config.toml
experts_per_token = 3
d_shared_expert = 0
router_score = "softmax"
vocab_size = 2164
tie_word_embeddings = true
beta1 = 0.95
max_grad_norm = 1.0
max_seq_len = 1024
Below are experts of layer 5 (counted from 0) of a mixture-of-experts language model. Rows are named down (a neuron's output weights, with its number) and show model dimensions 240-279. Each number is 128 + 32 x the weight over its row's rms, rounded and kept within 0 to 255. Numbers have three digits each.
Before each expert's rows: a language model's description of what the expert responds to. This comes from a sample of Wikipedia text that the model never trained on.

# expert 6
Description: Nouns and word starts right after the or an in prose, such as market, number, species, training, plus sentence-opening The.
down0:100113120126185162109164104104139091179143117141160138137104117125113128128125113134120148137114084144092146140135107099
down1:147165118168116115120081019146123128148096116097149098160091098128147103119108125149171091073081143138130092110155149159
down2:127208134133170076098139119137165081158095175092124154153124092122111116098124128164164132146141110098144150110149113025
down3:162075096091153089138137100095121084137119143134089100127109134123141140159095088127049109119156140156191143159081103115
down4:111156116137075132079170143082137071094096191158189105054094095146167140099164080146125151125098115121089146077128132213
down5:103162169090079129023147104142149098137105092082104172177080133143068066157123170105133085151149111046125172145163157084
down6:141147104130126192136116119129121155084121153127160182079101144150173076073115148106086150147105139095102157181125112093
down7:147149134106141101172150096137087078128055158144181093177196169104144116169125190066100116124137104116164111144113140102
down8:219108189132143136133164081162134119132103127121149132123133111182148141108120136155149099108092132139097144081127111179
down9:166119126079131062130120151179147118153196132109183113129167130144120160155106118090171151204127154122123111149143114121
down10:156069105126174147140119133131139159083127160078137080128100102111108164126159059119112148131155106106091149140139175076
down11:126097170122120147105117152082079091137134102133183174090138080091095049104145193075119138138103124086128121166137102122
down12:104180114134111119093137111127137098127141099133080173152122116102075146105160104102132082129148172147120097134136072067

# expert 32
Description: Accented vowels and letter pieces inside foreign personal and place names, such as Adri-á-n, Arag-ó-n, Hu-á-ng.
down0:123105117163167136118149117184156135114112124105127134138104140118154102155102122105073141134108117127104100128067067140
down1:066145139117086138068170149129105120132114167156094154138133148150134068068123123114130152116135138133073127060099145157
down2:135181108153153136141225113163100159106119137115102073111101126073125086134093070187100144085088185106132058053121106080
down3:156117109163118106154091114082153156077081118119156090096068100160154160128105156102156180126193116078169103099097127085
down4:134154089108111125165149137171165199127138124131107125128121116056117099136071160108118059108150144145095155131102151172
down5:129166120164117131118124098087141099164116141133119155144118124125136111142118115151105172135174127085076164112137090138
down6:147109115165099104124063130146144157166164111068061154111144133090185101148141146124138148107140115131147196140130117127
down7:119166193088131134083187125161162116158130171136096143096165182057082180151175094116158067159162091095144155099129165089
down8:076135112169081148163103136130141148088167156157109138129087170180112148131179134058131120209129105141040139158160138182
down9:155163099068187160127094118131132094184134177144075126129137127157159111149151087143167066127189151211170121088126089149
down10:139098148116111135181127213093139090038105089112204087153146144124035093120108166084129120143141106127163147144099138109
down11:208109156095119149133099186088094101184094144126129151121087105158120125173102137129154115117114111186084196118139123138
down12:068132153140125093113140197131112147172157084186142124115126177098138125079102099089152157147143135109145129165205041101

# expert 2
Description: Final pieces completing words like ran-ge, st-age, champ-ionship, pos-ition, plus score digits and pipes in sports and tennis tables.
down0:152060150091107101109117111153122120174137137158069116121113139067089169157108161158117113115129101212086140159119142085
down1:128132168146139146152182140111143134061119099100137159116124076124130211128174179120075103140115106111143117087106132096
down2:154126152142137119144095091152097116165134140150172067132185140176126156202130128163164108144127121146169149149096134133
down3:161127152126099097106182174142087143131098166104177137070140116135135132129133147063147057114079169183121127073092123096
down4:134147177168088076082050117197113170130136110178160065109109185105082144151165160137116155059185132080117107144128172131
down5:176077161120138067127126126130105122156151164131069081144149051111136153086134124222085139135147120100146131163160061136
down6:139103110120098103168165107114139100151139152125124133173164159140141147151088075157149114126117093160111157126121138147
down7:107100169148118117102119176109095166189095102124103118163173093176149087171143101118166116127137108151144096115182134061
down8:139113148142171155141140125104126173144161058104157128140099093103136191123130138111157161165135138186159122158114168134
down9:190116099143178116113160149075109186117144115101188119128103167109102173125131174116096095103120137092137124097147125151
down10:099110141076159144166122147111117118145123163143133192182118178114107144144173165097188143124126114107109110150160110124
down11:139150188136174178058089107127101161124120165121124136107075108111118123101136163099110193187126138167049166079127199160
down12:122110125117127102190085164120140109101141117129110110154104168156092116163159143126141154141102051180150119171141096115

# expert 19
Description: Word-final pieces of media and institutional nouns like production, video, album, championship, headquarters, plus "of" in titles and dashes in score lists.
down0:141111142081116175123103156130131112145128083155113164211114134126083120163176156131047093180163095084093174125097139137
down1:136122076113121146113128119133133056154139165087132145133114087034168109164189129150095145116090130124108136162123088129
down2:122103129134119102064158134083145105109082101089126162097118185171155174078108099127101109152114174122157160138080118155
down3:124118164186087098141047111170157091172053080126137152125135149138163190156065117153170153101163082155140159117123117149
down4:126126158192110124151155090056127111127134119116154105117135127116127150070151127115092106154117122153162071066076152107
down5:182127151163161115059177142078099148118149159110127114173150117151089102136118173178212159142123116171091111115090104144
down6:137158113184184066069085112131160101113167154114092120122082089087172164097144108120179144172120122134101143110145112103
down7:116137103120120085178092152147116156090133140128118136157122122148118154131136161163114152124108121116160137151115182079
down8:138115138106163176129060111160090105067103130149147116164132153166156101183133087113110139057162143155170098142126141142
down9:157176116132085125133113116163162121161104092144115190094075145065111137116141138153159127172128094126169126089137192143
down10:096106158140135142136107100166156091104109118099107112121149119151126128159163160152130097102112130123186092136072161157
down11:129122079098128081126104125145083103183085143138152097076179154127162189173140132121149128113164107163082085050116126133
down12:132117184102095164161107126169146126116074090118126161123081113094096121163099172137122120134188148095104111099097092120

# expert 35
Description: First piece of a content word following the, of, a or to, e.g. sc-heduled, att-empts, cap-abilities, government, public, air.
down0:144097106160152149127150122171125122124120124123154055138200151130139135158176138098128170120134135179173181028105102143
down1:178088147181104145162115145138092160122063129128095119090168112129063130179112129176136107104195104132119123210154157145
down2:192124147161105158022121128153114129087138130157142098098134089155146071085127084127127124082130179148188087134143103188
down3:194112104131109110087134217106093100135129098205145045211156104117084098153074090092160103088081166112138184150083115129
down4:142154124071129080108154122158192125101127110149111133161116135127082089105109099154110109155134096088120139124094155116
down5:163126065178069102087100085115151159173156151147136177111099146128148173186164112153125163158074159153090137100161068086
down6:148118132127156053143160114133190199133136142047143153111180116101171160082183111101093117125116195118060149156099163121
down7:131070153108117121172135095152114162146176131125135079122159183166125086145136098043068119124112137200146163100120151052
down8:170202147112140178109138218125139125132161073146102148096142111143144164124142136099130129113102151184093143111105140140
down9:116110127124138116179163123151090188131094104114161097161148148068148139126075168094188091132184118147132157098052129175
down10:112099087119089139208077112104111100128103136135099101135090180122142083199146090147122142141100146127142139129104090124
down11:114136143187174207099074121117068097180120084197114136101175080113180090118132113129110167134107112084103129169129200166
down12:150159175158083125148118153101092183122085149181152110162167077165111156131088170162106124161168126148106140151128180124

# expert 10
Description: Middle pieces of longer words such as epidemi-olog-ist, inf-ected, P-ubl-ished, plus table row endings and street or road names.
down0:161135154092138154190138155137090113143159104123096105103151163082122152155168153131170122107145149127153105132090141127
down1:098114113097088141090119168123094131156122122119171089107082132115174107096186147107137188131069121147146065158172133214
down2:160123090241097132137130077104142136162146129097115104137078122123128118061126087105140059163107152142089107138113112080
down3:114155145133076197188083145144120129120082142161091160150166147146102127120157162090135135168154131150100133126153143115
down4:144109190129111100097102145223119123140071087134125153061171149193197179146151122132112144126137164137122104139165135167
down5:121143127091119164143092138187148132146136174135150147124117055125138138121075157060134110127123088132080188063107122152
down6:125211153113135186092193148172080100152126111097156185126087111119121181153118128108129123085147104148121102130137139180
down7:157146152132145157166135171110199127113102161131154165154094112138151130159154143107139174145142075143097110187117130141
down8:112170198177120063174105094130134179094119170089137086147153117146082155151147075085134127146150100141156126101121132131
down9:123161138132111129125129142110166152074142147119111123100130133106039111084173102128092151130144171116124135114150107111
down10:121133123136125097129096084150179127130080097183093114091105138134204160140157102095047150139149129102096167126084073162
down11:132189126088102133131113090090074127152078110174166092216145188073128117158161097133181150095097186095122087094129143154
down12:128105105116164079142106120141096139125101143105105084098093133127167183104150150177127143160104134159133103158127177130

# expert 45
Description: Given names and name starts in tennis, sports and episode tables, such as Charles, Richard, K in Kato, M in Miguel.
down0:131125110183128110106126116161149140094100108114074148076169157136146147075125170127080085114145112163090126149111123202
down1:149178108029129122150135114161104081115093142134078127145125127134164120204116117105166148158131086102137080102150151142
down2:042141156110153145133174137166083147076137122106167123083218088143075135174158106128147133184133140211124082141116122114
down3:129148164186137138125095150117115116123131083123137111154110150097118127109150088171102160086084126132169174102138169157
down4:153091155141179063132100168171091110144121105167091150148144103108138158137156096140152075167132109163089112159086157176
down5:142163063082200087142137149141134128006124182089171089132096131097153118104169144122130101132123187097146127128145137170
down6:107103154168177119157093109161136116070003156128124090105152095098149170170131176117092109073075132148105129134118072160
down7:160107169060124128154073142150141189113104114127128099098166085152058116164057140141152124144177091121095122092163081180
down8:079150104105116106097165110206102084167087152102139118090168124146144115099125105102151137111096083129097113116141127101
down9:107160086119093089084103150100191164092215134148085130152083180117105119096124129086130134129127116078147114163161134113
down10:149144079148113093128130130133152141136105083103111119080172151114137128141132166129197105111205158121108096098098086132
down11:118140151087098151117084108134114130169057173060121098134146107153200157104133161177146086115159125104170182130133121111
down12:067158135107166103166103105152115180112161124118142118183114080143145159112180097109123128135172139124157104107170157137

# expert 47
Description: Inner or final pieces of long and foreign words (Adri-at-ic, Manag-ement, Perhap-s) and line breaks after list items or quotes.
down0:133103158139118091059159078156177182125122115167120094152117139155184142116145147056122054102137205138131140115169046154
down1:122178139067112150125114154140061113171116169100129142143100170120099179134166092153065139127132092098147111137122125175
down2:156165129171122099149124123148074160068088147105145151119140119170132170149064140111141143159103171075127127138152107107
down3:120109104152110113184165144120117115166092067120193139164143064120126149110088167098130142123102102173107150159139083124
down4:085156143204137089144124115167196068083132131176146119157138107167156139147115104115102123118099103167094123167101132133
down5:133159070133150164135164145120112127136124097080107154168120139104160158134123094107098142135104177120154140156153135072
down6:124112168132077138166159083102083113123154119125115161094126160124117134210191147065165147104105058147125167123164107146
down7:147082129157086120160087064106079112080144116181175031136154140143149136136126144127116108151145175132149141139184128117
down8:092163192088069177073128091093075141092170143105111161127157154172174158146118160135112166071155150137102176084177137171
down9:196112157135181125128137101124095103132142075130092154151117085164121130071113140168136106082132123118158108143147131150
down10:176094131118141073087163140125170133082170112188149130199093100114118157074101120115105129117076074142116111136162147119
down11:105163106192117182093062060115135098159175136097145130104171118106176087096115120093095052135100189119169110090103087124
down12:142167099174150145081099153182137118101136131149102083147164113141128144152136118143078160119158092107086204132138139149

# expert 25
Description: First names and name beginnings in sports and chart tables, such as Stephen, Jessica, Mariners, Giants, Singles, plus The and This.
down0:137147135113089152135095156149112144117139152107150130185140110068202127129121124135126153108190101115140091059161113150
down1:168119143094138067074166091135121135128086128150028132131155191077110096134144085129070112102134109134128148145126142141
down2:113064112142129157055128058090159122148158154152096096156163119122070103142176106129184051119138106164126134068121077130
down3:121129100134096133184139101127100160160086179102103143161068080121152181133072102089115095108081156165154124104161116129
down4:089154117135141139150146034142155142110160107128161129089143224133116113143103136138193128096153102153141129093217142115
down5:038140135136040112132069093092148149091144155131119099162155105172082081113131163080121127163135150095175167162154173150
down6:110163090167117096059124146108160117136124067159194076178144113148137068107142152165097148164139225150175143135125144151
down7:112125097147107164124154169147090208135136143116101119137091085112145147188068149082094132157136147097112171146120097161
down8:111138134082099178157135167142136157114148156134108052116085105144122053140153079118160146076141111149151094119088151138
down9:169133100153166133128123147086150194154158140135165112195154143164123155144078116111142132091107145107077092135127101117
down10:147124186136151102150107173091128158123136149102078132136205157163134119123118157111173120128168102152158099122159134177
down11:106145123142084122133104061103159077160133135155136158152187139173137129088178162157180105141164114105160182160100140078
down12:134118092140124196172146146076102138128075085115161185146181141100127155179114192203134106118100137106121128165131111152

# expert 16
Description: Common first names, "the", and sports terms like club, former, game, in football and sports biographies and tables.
down0:159205147147132132162149146145159137097110120138149190163163212110082133126122113103125188099137086150124105106157075160
down1:152127056125133192153168152090133197149125096131134116153115139066136069146135126118149114079145112128142135084115185135
down2:142107099189081153152074101161160160164085098077124117130097115157179173179102150087185137121169194184098187109156159131
down3:090080107141141127153109136146147132160036144135113189128105148134097124151097165131137137111198143131175099164158202103
down4:119188134145092144115135119155116204149171152093122141148187127113131135223122174195164048136104102109117102123100173100
down5:129105155133109075135131089139096135149087098143144134145084089130126050109101115142059132161146107152141134138172077193
down6:161138116150103114166141111163114153101131105118122076105093074101125076110122172166102097084115120136070095178143153139
down7:125151062127155126187131149113144131158177071200116092172116160120141109174148154129129107153112133122088179090086141120
down8:077151148128098136188122150100139128097122145140116116107080090204153124127059115150148105099156101123181119076110075169
down9:124103117156164100152150166091126154136128136119141130129141130123099138117100154145147140176126086099106054092133128128
down10:186109075093104157110121115109117119117148123164111101113119190129189089128170144105148099119167157118187114118120116154
down11:168150144113134114150121147143210193108170126126123129141123120187155156149122125125135110110104139080145099130132197064
down12:163123133147115115149093096114088140095089112143140137168156071093144138137119083093141162156149112125132168158082144080

# expert 43
Description: Auxiliaries like been, are, be, was, plus numbers, units and spaces in specs and tables, e.g. "20 ft", "737-300", "million".
down0:166145164170104104152151172088146100130101163156221177207144158146124083133116130090109080132123097115169145196077133185
down1:110152143060100113117134078149128121108104134132121167163139184101101065153136103131135139145158117099138062105124102136
down2:135150134107141074120174116000157138163158150155105150110105144178100188133133156128104123093187077137050104105145132071
down3:160097105112092105108138154118091067105123119093084086127125117153144122105087146128074148108187117143147126196116186094
down4:140057145139104141095159150190138122110124150095092150079090102130108077146142107121102123100144090088106068095170164135
down5:138180179119139192171183049103112180150105168089116097112088135149116132132093157097122163194145145118101165155102130215
down6:166181132066095128143087098132157118137097140126056137155133156103164153147160108106081070169127140126133131141075081093
down7:152109110117114111118055111141137107144117151124188140141165162141054121077153115080126100116183097126134111190111171136
down8:124107095172077119140150114240094120107159170146084096120164104115139052055146072183142146106132120164139154124121145110
down9:163094106096108127118055126108143154180107108157115110135130155138104112160091164188095138169103158103143118130168110162
down10:165134079124079134140135211103175062183202090137107076077103056157097137132104191084080141126138093133148124061111090149
down11:175167116143157109147131181167152129142142151145079167147154145150156087144113129105110079071159122152120120122108126071
down12:088143100106140089186117131111040045159142119172136054130147108092129109105132161164130128148113163105083137107131155096

# expert 12
Description: Initial or inner fragments of names and rare words, especially 'v' pieces and digits, such as Lys-v-ik, Par-v-aiyile, E-v-ans.
down0:134097114127170149114151146157169147102106097035120155105116133085137112163092138116140133154120140146063175122107141079
down1:096137122132095141066058080152140193144134140168142168121092120133136129079136084099090151157151151127115123115137100055
down2:169105201146123066092119134114168076149131132125053111081059144136153100141141177174149132168144101085117124105116126102
down3:148102177115131158103081122089152079110190100112088091044157087142115167109167044119074108131111141115148050111134142187
down4:148118171186132113155104136143146175179066098121096151107145147109079162097139076088140102097113141100181104156102078159
down5:160184113093155114192155140176146067216099177068074109158223091163134128121126091147073173119148158096156146092085163110
down6:121164130116127159104130062164178090141164053109125135154151184175125112120138098114109122115067096196134161132144138146
down7:093135099110143141078115198090127109090199093126148131124102098132105132174084118122088169161134087118133122115126127074
down8:159110169106146061094136185118120138171136142056151082127132136111138103119092149154098154078131112098146084129112141142
down9:133120118161160093129115142172130147162162083136153134159143065112104167131129070068173115121143137113134201078155144137
down10:137152135126116148176182092093163117164078137098186141119121155151145123171132105136093175123120102178094199139194081136
down11:086110108141149143107117148157156077153106130173099150185160144120142137069177192097207139180165125132148101163162142172
down12:144129139072181116154156074136161157058143151202131133089126122064141125149160141133130073104102118160168168152095112099

# expert 28
Description: Section heading endings "==", "The" after a title, sentence-final punctuation and quotes, and years after list dashes.
down0:100139169143096226121117133124188085148181141127123128136142102136127187183188124145084159175112133134149102091104141156
down1:083131104178113137144137129111102139085117109128126170126175113131130081108102120183113157113171061087116113141052115101
down2:128186112086159093133136080160062110172113112131141141175080151158107091155169183100107115103117200158100106109144062077
down3:127107143113173150208167157075097142102162108102136171132168120097117142203174104117131126069169090104110149123147137072
down4:104073193099136127183107143122187198174159172078139130116195132166227112072179083141150160107130158133127146152104127120
down5:065071139154119098065134133121144176068149152070186134131095169135159148174130095098111140112135095080167132118116195136
down6:161126160092158132133136161072147132168119139123156111162139117043133124140178137138144141161081141119149110098153151095
down7:173103137163117110110142163160096084158185126067104152108082112103118151170167154154074155121106130070135188127138153163
down8:119130101152080171109159148153114108105194165105067133143157103098123083088151138147192198131079187104145099161189113171
down9:082121090092175135139023182148105103100081091099150098133150123147179089126097152147091114170094106068154224099108109122
down10:149109128159172127088161091123183149174156123145096141141078153119105144090141125152108139108137134083136152137138174101
down11:137193144109136164140114145159167083169210140095092120084119110081108068133148109112113124124139159123163156102116175084
down12:093063109167115095167108130127125095083132186109095141148171124136121131124153086066181073130080090191103059190164132106

# expert 36
Description: Born, Location, length and similar infobox labels, plus pieces inside song lists and album details, such as Total length.
down0:088191167121115149104156136104128112158200059164157146119154102130187126173103067116099090103160123222115150150181123083
down1:127137136177127160145136148183149072125161148163148052172133119091157124097110137052137108126149105105101067113121115095
down2:103096141121137168184124139182116133127157155124124129151136102148164122125173112113106115167159131108067057156145060132
down3:132160087161156096112202185105150130117141171098128134133191142108144144127135107062131151124139128098062118082122188141
down4:084151076127084092135124124133113092172114105121086148142152072120177185134071136140133088107129171101072091161159103162
down5:100164112101090109073172125133124089139131134108142144110160172201153131083145124151154126156171098127130146142134167181
down6:180141139100091100138136131120118149148172109184140102136155091124106107137120081156096091146131163175163080089168161116
down7:156194108165168136140080162142162085107137057137137128111103144097163124104121170117156081156109159125182150089124088051
down8:075124137206060115136168146120076143119149143163123126105154156170135120080098142174107103169107105079105177133183134203
down9:126165186165105071122159132130081114072103201133087112143146114141168105164072105118114133118144146168075103124144132111
down10:121154137125114103202106107088146118129125172150104157093134137199053016211138101096153097117119148098159107121099172100
down11:126191153120061141124129119113141076114111110124143126142131131144194071144152168136115115126061041064097137151128081131
down12:119082095165125179136126164109162099129159091122194114139112084085127125178204135155154166133088139144083106108173172142

# expert 0
Description: Inflectional and derivational word endings completing a word, such as -ings, -ues, -ities, -ments, -ised, plus " of".
down0:149172111129079098131166114102124114157094092127139141116159109147146119169136107154077159099089131135140115205176098121
down1:115131119125120093110109125127119145139113093079081178103104095158074187163133194149131105158118121091086106168076088102
down2:100079098164163119180133089125082112178162167121159130098157124077110118121103093123087140168136095104145055094120101115
down3:138179155208079138093124127116103114129140178078127149104141124161142138148143192111131090158105066090119053120090116073
down4:115067077150115130120184062070124122102123112110102173175091130102141147107112162100126107115068177101106160116099186159
down5:111133164096121097144163093112118123106114131066120192136075208125110162078118104119140131179132108167110156129120185134
down6:115133127145168159165145110087118087128116195074092155135091160107099120149137063111114144102130152092089138086120123143
down7:179112118137121106130111102154147143137093128096091189106124147146133093128118115083191157188098098125188156186146147153
down8:147130156107183076123126088184115147121154138128163109111116124080154106124159129200167218126073174084124097138166128167
down9:081104168038121091107147069145128118114120143114165153151116132115175143145071118163154092100073113161129098132116160162
down10:143111173127195136127118105017166136144128142102139158155197045116106142093120092117155137117098116179166133158103147126
down11:111104113079092132109171139149121151143135145169180113110114122159153081162072138209166143097147093132141132143121179108
down12:079100119142130127171102141139173089110150088116046113159146146181122146148170133136170183076160117107072117214125186187

# expert 8
Description: Second or third fragments early in longer words, often before a suffix, such as cap-ac-ity, tob-ac-co, Le-g-islative.
down0:096093166116131144123147140135122125128158125080185083108154131117190105163143087145200139097176128135125210118087104194
down1:129133159104137102111195169160117162133117099091108146151108121142120136179095126149077130144156130128121171085119090191
down2:134164076129096136129124143141114124111127110142084138090146114164089125152100117107151153172175113121121102164122109143
down3:091169178152180141129127118127117092147138106136145174072103129157119165131092126093171116108127196106174123132086101169
down4:101176035122135087166135166105083148164116099154122128102117107114123121131057108096144115120069147122115129085133116090
down5:142138151119080113181148126130181120166116114078114131167139139147123116118078162171151178113071131132095108138153123098
down6:113184175108131173158090131167152105135117137146078109148133121087105103119122105150090152133077116124069088164135162123
down7:135138130134171106123158144106135122077077187131136150167136104157128141126078115060147143113124131129114078087126179078
down8:117107126163127132158090151168141171082151135151110129148179152135145123169115115073117087060127147148115179114129103114
down9:130134126140110119202118110143148147121132150134134184133112152100066139163172153110135098173112121095114216153125158097
down10:108166114169085141132084177166147166139128129082100110158145076091098088135129132106104143119112114138129152123151123151
down11:083128104107101127139129109081075150143149183105098126166091130142107159156089119138123115122095121123159089148123133168
down12:150177106134124123070102154129112131201199150184120079122177103118174089169188194133118167130133118049139101130109126137

# expert 29
Description: Very common short consonant pieces inside words, especially r, as in surround, frame, Jr., Krk, and vote.
down0:145139141120123143188134130119185099126127110138106091144173139209199107145082120144180155104138108106094110146206162132
down1:148128115194120114137116199140156163165149159139099190168121045130112109167126117117174197100208104126153132147152122102
down2:109101109129135119111172102143122119091153127107136149110100197170137182094110131096127214126184109091186103160131160077
down3:129064115174176121171121204167121123142164128100113161099110157092136085103169157077147127201134119131134122145115111106
down4:110157078082107096090173164105072070101161152073141132171132183148106155127144100146111060126128150158119144128092151157
down5:058139139128128066100114070135117131139103158117127042125167113134121152084109015135184138100156120161183081129086161114
down6:106138100147197116150168157137144143153133168122162075155193176095126084154115124120132172113095169096118168124174108151
down7:086090151152154103080105108119085144074133142044153154139089096177108095135099129130153166095089200168116072177139157123
down8:122134150089127147114131158110169150138084150138136097097113124117107148159079126172174167136088113123102128085117079110
down9:131163097174133103140065103134085163117137112132087181087080167111151119213131099086127153137145111146119099148095161143
down10:151114135175070090164120149107143144100152119221124149119123109110153142085176131153113106169098198124134164106116134071
down11:122128169123089134105093104085076098200070152154123159132102109077105163083097116139085168142139153107107184131126176127
down12:089154178101055140180111141092188142123139135104114136094138127120125090148075066061108168137095099186075111151077121185

# expert 27
Description: Derivational suffixes completing words, such as -ical, -ional, -ately, -ification, -ular, e.g. idiomat-ic, develop-ment, sim-ilar.
down0:182109171177160131137137136085170130113088114075145124124096109192094188113095113075116083075097111166132089160067147113
down1:097100107148127159121116173137140136130098149100162145140106101169081088114117130150125057134121127089146109143160130208
down2:069126100102117169077137086094152139060109149167126108079159167082129103079124083141169146068096138163110108118147117128
down3:165193111089127087149118162123126056118145104182117150140114143146106082111077090171131140163126119124022097140094093163
down4:143201099129151105111135174175150116165075144105093112083133147143109147138045110030094111149044089138104112149134116116
down5:124172118091091080116103099178081096199119090136123122063069096157149154113111121104118132127118087143134122118165068128
down6:184176194098106112203138074124107118152152141107061119142189103124120156136144083147068088120102133117134191154162167143
down7:175112117098149132130134129147144102191106108128134161149175155164089164183103160163236112124152107143082060138191129200
down8:116141166146139096102152101168086131151110137124144164148089168184116137166149130193142165092141152115097109075134097162
down9:093190125122011168116116080060179116177163106154120081166105134142138131063103119142168142150077137129105131116127144142
down10:163113070126176169101089109111124154070162166135119116132139155135139162076079162086135129148151149068074098107129141109
down11:098125134124109114112143147121091199183103121065125128111147142093127097096092187128079106163135123128136120088077099147
down12:116168119142083154131055102163154158097102132132132109127148121150120156133169091092145146140165139139122125160078094158

# expert 5
Description: Leading digits of years, birth dates and table numbers, such as the 2 in 2017, (23 July, 18,681.
down0:137110125126162139104018128142106189096172139108145088099156153178173047066132080140188054059164154153146122064101092082
down1:177123141110085148149140077139139081154077144076080169119071142132145159114197167171101097195149097069117101147091136126
down2:082081120134092138110176123125114077117077188101107094150154095122112143117131153132054154192119089148154183112162055053
down3:129098163143119123121171201123176134128111115154149144110097182153137167060151141080096110145116131123125128088124111144
down4:133114106158105139119162167123097088067083152172186079168147126131122091137091107065158103139113084124137134118101124183
down5:179098145130135156166132119137145140125141098137178084121131163122182113154113153134139090135175084099090127130085126157
down6:109155083157142142119160119218081108112108085082105061062133128104095075134141141081120132079140157136089135149064173095
down7:094060081154114168131174084120147125167119165171124147065123122086119147127145144107185102151111077096149120142168081154
down8:093038106098142141184138116101148124125096073099120111203071061109166161151085118106144074129160168162135149151093141166
down9:080079115199065050158154134073080181179140105163206124170080127136125121140171087130101164080149180117135175178135150153
down10:143086119106105062163134149106145127174122131192076151096142103139152151201114089115092166058190112109121182108120088167
down11:173052075125079166149063157105141075205158125035137127137153082061184145146123126079109093104063169107064151085128110144
down12:133114150171158141162160098109078193133110084153206130181180105142088117102057143126116089172158145169114130155146093107

# expert 40
Description: Inner syllables like im, em, um, if and digits mid-number, such as Pr-im-etime, S-im-ilarly, a-im.
down0:125069105077141122092125121126130114128094184126113120193153103057088147111122175152147091104073117121158178102140111111
down1:169134141148155165098123058131182162130112094147098114140142134125139067101144093123066159139153131081137136109109083116
down2:073097100103113100112068107136110122126181118177062125120144114184078125095124149170128158166141086179111139128124123155
down3:137166102084105103183222125091140139151161092136125061119098132130128110095133129141127127136142147116061099091176118166
down4:139178061140197140122091137115133108128119195094135145102125105180136081154150111122094148103159109140191112197121039162
down5:178082124141149101144090180102097111080051167172150116130087126084103089118107133094129124092081119077121137065164139113
down6:101130139136126108065106147162117192118139130174144210126107118159096128123088146149117097100101091114158186129093133118
down7:108074190116119112154192123100104109002208117085141159148159143073116117116129149125122102130124157168104103196055096147
down8:133201076137090161117120086139142112177140116136104142130128114065121119104079102122110130136109135167181143117050184115
down9:102090154139198078129143147170135153195074097106069130157160125133167153131117120079147158089135122111101094183117153149
down10:068105066104160141148136117151113116132110136153074099116136158137134068100070124100066075138111135111070162099164100123
down11:128176161170111141165135163096131081128107144180144122151149114163139086104108137116144123097122072050169186203099154123
down12:081126118138113112153145125101127082136106104122108140133178128106041121116101131122075082124090090143101078050094139097